From a checkpoint of a small mixture-of-experts model trained on Wikipedia.
Size: 11 layers, width 768, vocabulary 32000, 210M parameters.
Experts: 192 SwiGLU neurons an expert, 4 picks a token, a sigmoid router.
Training: a variant of SOAP for the experts, 317M tokens, 5295 steps.
Below are experts of layer 3 (counted from 0) of a mixture-of-experts language model. Rows are named router (the router's row for the expert), gate (a neuron's input weights, with its number), up (a neuron's input weights, with its number), down (a neuron's output weights, with its number) and show model dimensions 0-95. Each number is 500 + 40 x the weight over its row's rms, rounded and kept within 0 to 999. Numbers have three digits each.
After each expert's rows: "comes after" lists some tokens at least twice as common just before its tokens as in all text. This comes from a sample of Wikipedia text that the model never trained on. Tokens count by the router's weight.

# expert 4
router:557459533550536539586487500491570507491596522515569432545532485526521517562565514500490491515489480482509425526453529517514524464487484485440512474530509425497537537507469489577531544512503477556429471521502531533470528499487462480543473500490492513600478490471565543525470513437503510452
gate0:433562512457501529396476484546538510542470460466490521534458500472423583517541475514484547474501483533437509533451521433514440556535436511556523477538469557476504502423500505545483477510447514571614481514541491482487492457410466514521494500524574496564461469507547482484484513480527500521
up0:567414518504459571546481518446445521506551579496519527518451530539529525467428508477591462532493484488557530497488473493493587489509503455504527534514490412501584450539475520489533477445528502466489476551477505528535439557551478484527458489510428532431521545476454539557478540454488387436
down0:526462549471475500490481542440559520460395478485489538449568557483493593472439443500497438478490474518427470564466527497540500489506491469535497428522405534539568464474475479435538571460518519604464478499473572518537546467515474508446483519507478602532491468466556440435461514477476527508
comes after: " the", " a", " The", " and", "The", " an"

# expert 23
router:539477514532496525523539561451447562482506542518518492409450530523556463409547516500566495517480446478538485476533489516514472516501457545449501440462525438485502464455484496448513434510518462551477531560487481471467443528468426542496453426494449508553497489507538487508440556447494522486
gate0:410500409545554494514493455558529510491511517509519473516483538490543564424428529531515473402447519518453476473439531440531428466476436526538574461480542471450535465571536476571516529507535600431488555527505463469462571517572505500477588546507542508502449529509519537473471494475444479502
up0:451508432545613498527480500535562476505479531490545458450492512443551550443467492522480479395455484488453548491445584474505417473454433449510594487510521422464471520562516514599508540501485515465545574579508492445453555540526498461499558536538573537502450519464492516498498497517499468535
down0:462537496480523507519487504652485439483549550508453466498490500555488564464515568498500521432453513456474534514514466555510477541564483510562585480477464526448542506532481471510548540474526547467529496497520558491438538471511548514539498529429577544466442508535499589444511433473496501512
comes after: " the", " a", " and", " to", " The", "=="

# expert 27
router:524560488529516515533475505395529576520531517547526486480572451492514531497509455397437488506503485524464554442407502462471527478555560434515505508478441568501536510513533487475516498456537592561543443472490492534523429456519486510513513555491460527490537528520433529544509513519551466576
gate0:470441447505439439509537450512448520464521515527560515488479494501478562421467479488521491490434537427472500459472524444569559540493589490508573530486476458551518523515544458490508478516493564466553488483462584568462537482502447445503503480457427490429459529544429585521521585556585516532
up0:515526521537588537474475480441496465504442562409571442475463504554508586488437514497494498447420482528491465487518507507447500560509520531463443478478519507545487518475476526504477516487472460533495497503463469509507570437548541487376482375520454531537460500510501589485533551451531530493
down0:514516475503556464516531504470530526483515552486498539443521527506456518512535483482430431476499494503503527453586374568487508531528497559507506535406490416496487533502491431547498577463513537437462467486539463507509470491464496527441515473516498450480479477434421561479402422496533470464
comes after: "\n", " such", " well", " known", "    ", " served"

# expert 9
router:487476507502530427491491518494525466439529564466459491493438568555572569484532502578553467483483532498518443519485500552545466419478468558488515419497511434485580418447404492508544522539483507544579524543501437478379517465547469578484496500450482520483503478518556558487494503501427477503
gate0:600521452472532472472542527505552540485528456505542506441473466525527551445430463504486488479519502516514471534573496581542464501470514624541525459538563504465507471442518490482507504556496542491548472544469477509455454437469503523417527490463502442521451437514523517521548522486545481547
up0:379463526513479518509458454480469438520475570494451498554487524491487466553551572525479531549483490494490505505428474447439568485530504386433467531463437502512494566538452478527496551478500476489409544421541482494554550588521525474558498480518504569414540557494447494506470429520463539455
down0:519506448558529513570567534467505543553418482452552473482442472435465512560420483465477505543550441474479551508476516551510525482517523422512499525499493503446468520439574472455476512435467521484481456522547467466569527489463496547463546559578506560520450476491577529530470459524493496571
comes after: " |", "|", ":", ";", "–19", " 3"

# expert 29
router:485498464474494484449540561541542464527479419485549466493545468527394477534500502548457553467517503547517510524508523496440526545456537478457431546514496525516472506483550519506516558372470543521512512515534503483504548549499507424570527573500522513475487488474413497489520495505580580519
gate0:517478576515449509476540535524544514505575510546474430528432567539480477531486551478530544505534455471576525516509446532539440497536490526487493518599485403527483475504524531481542506496480527489546444446515518580493500574528462517496475495542413516504492524520513497520450489493511389480
up0:454538475545539466484439503436455506487449528505529505481483424445549528511453482496455580470478521471478572485558441484482490488514452496533509541535531590476553438503473432521468475480562476532534583562517502492507511518472559469478540493486494547522544489534492543492499425482536539501
down0:513506533571513509559484457492530423496508551478481429553589558503473500521574491473506480446550466483461549455522492543555510548506491543499463468502499522515442473520534545538577503494536491466500508517549476507493490541480462521503605518459430491506524473407529517564531524447501520482
comes after: " |", ":", "N", "–19", " /", " November"

# expert 12
router:502506522502469564513523473564407548551479501496495503553538490504520480472410440502479543477488503499468472467551426568499492506489537514517530594540506440512478553519532526521555579531552523476457537528521481510560585531507564448479579490482533490477550552447481552528546552576542495467
gate0:459506534528514544467529542502477516535541491542482451439487481478506459447490469490502500558550521504488528475510542487418415529476468559515542513575510514393525480469515496529518482519463453517512498485506476487564440503437515496488549498446497432531581528442523511427492480486445534553
up0:432440507530531556590482507486515499530499426495514506490532481526440496475502510510509455496405508409490501562574456513547522464490605519540510500495492461423537485572542445514455449526549586495434554465481483470544605479524460481459509501460496519548512513543559533466525457507527524482
down0:434498491477475533479465547512515450530481441441492495497521562510582556416451480526473542506538491480457528493532424439441510506493476513514442528580565485542564472467463561481514511473486491519523493441464482484553510463532482536491572554428472506488482492503475484507535503463465468609
comes after: " |", "|", ";", ":", " –", "N"

# expert 44
router:521517495457503498554485497530497529475510509541564545498450494503530533510600517482523500499498496519537490497557562558496486489455423522533507433473519546497531476502509494500504452521505491578547478537500498486460420467429413470460506464441466540511492465537520498495500532527493528576
gate0:587450492428465603530472464488493488455536495472588516516531477462504560530505573521572461505507527532520551495518478537524434460483477474531529504533421566468508418549480516466494476501515505508535555508587478532512500494506472511505516524505494530503469536495544482573552440427508492486
up0:441503517565516463501504512470509491547536505508405498490442576601448469496492490461454505466450483496449527547542454514486591539477570473476485488486571443469470506466523490514508546482481524510424478487417488526468511518491529545446445458495473468503548421503440511476444611581488468520
down0:522522474494505603551526541578477556474505545548432539467537541550463459528480462503450527501509519500566473453553598538526492437490559476535526479505601540482464546508514464459499515460497582537527520495473450535487428461587416489502520479569571548491464565506444473438466516507488477525
comes after: " the", " a", " and", " to", " be", " The"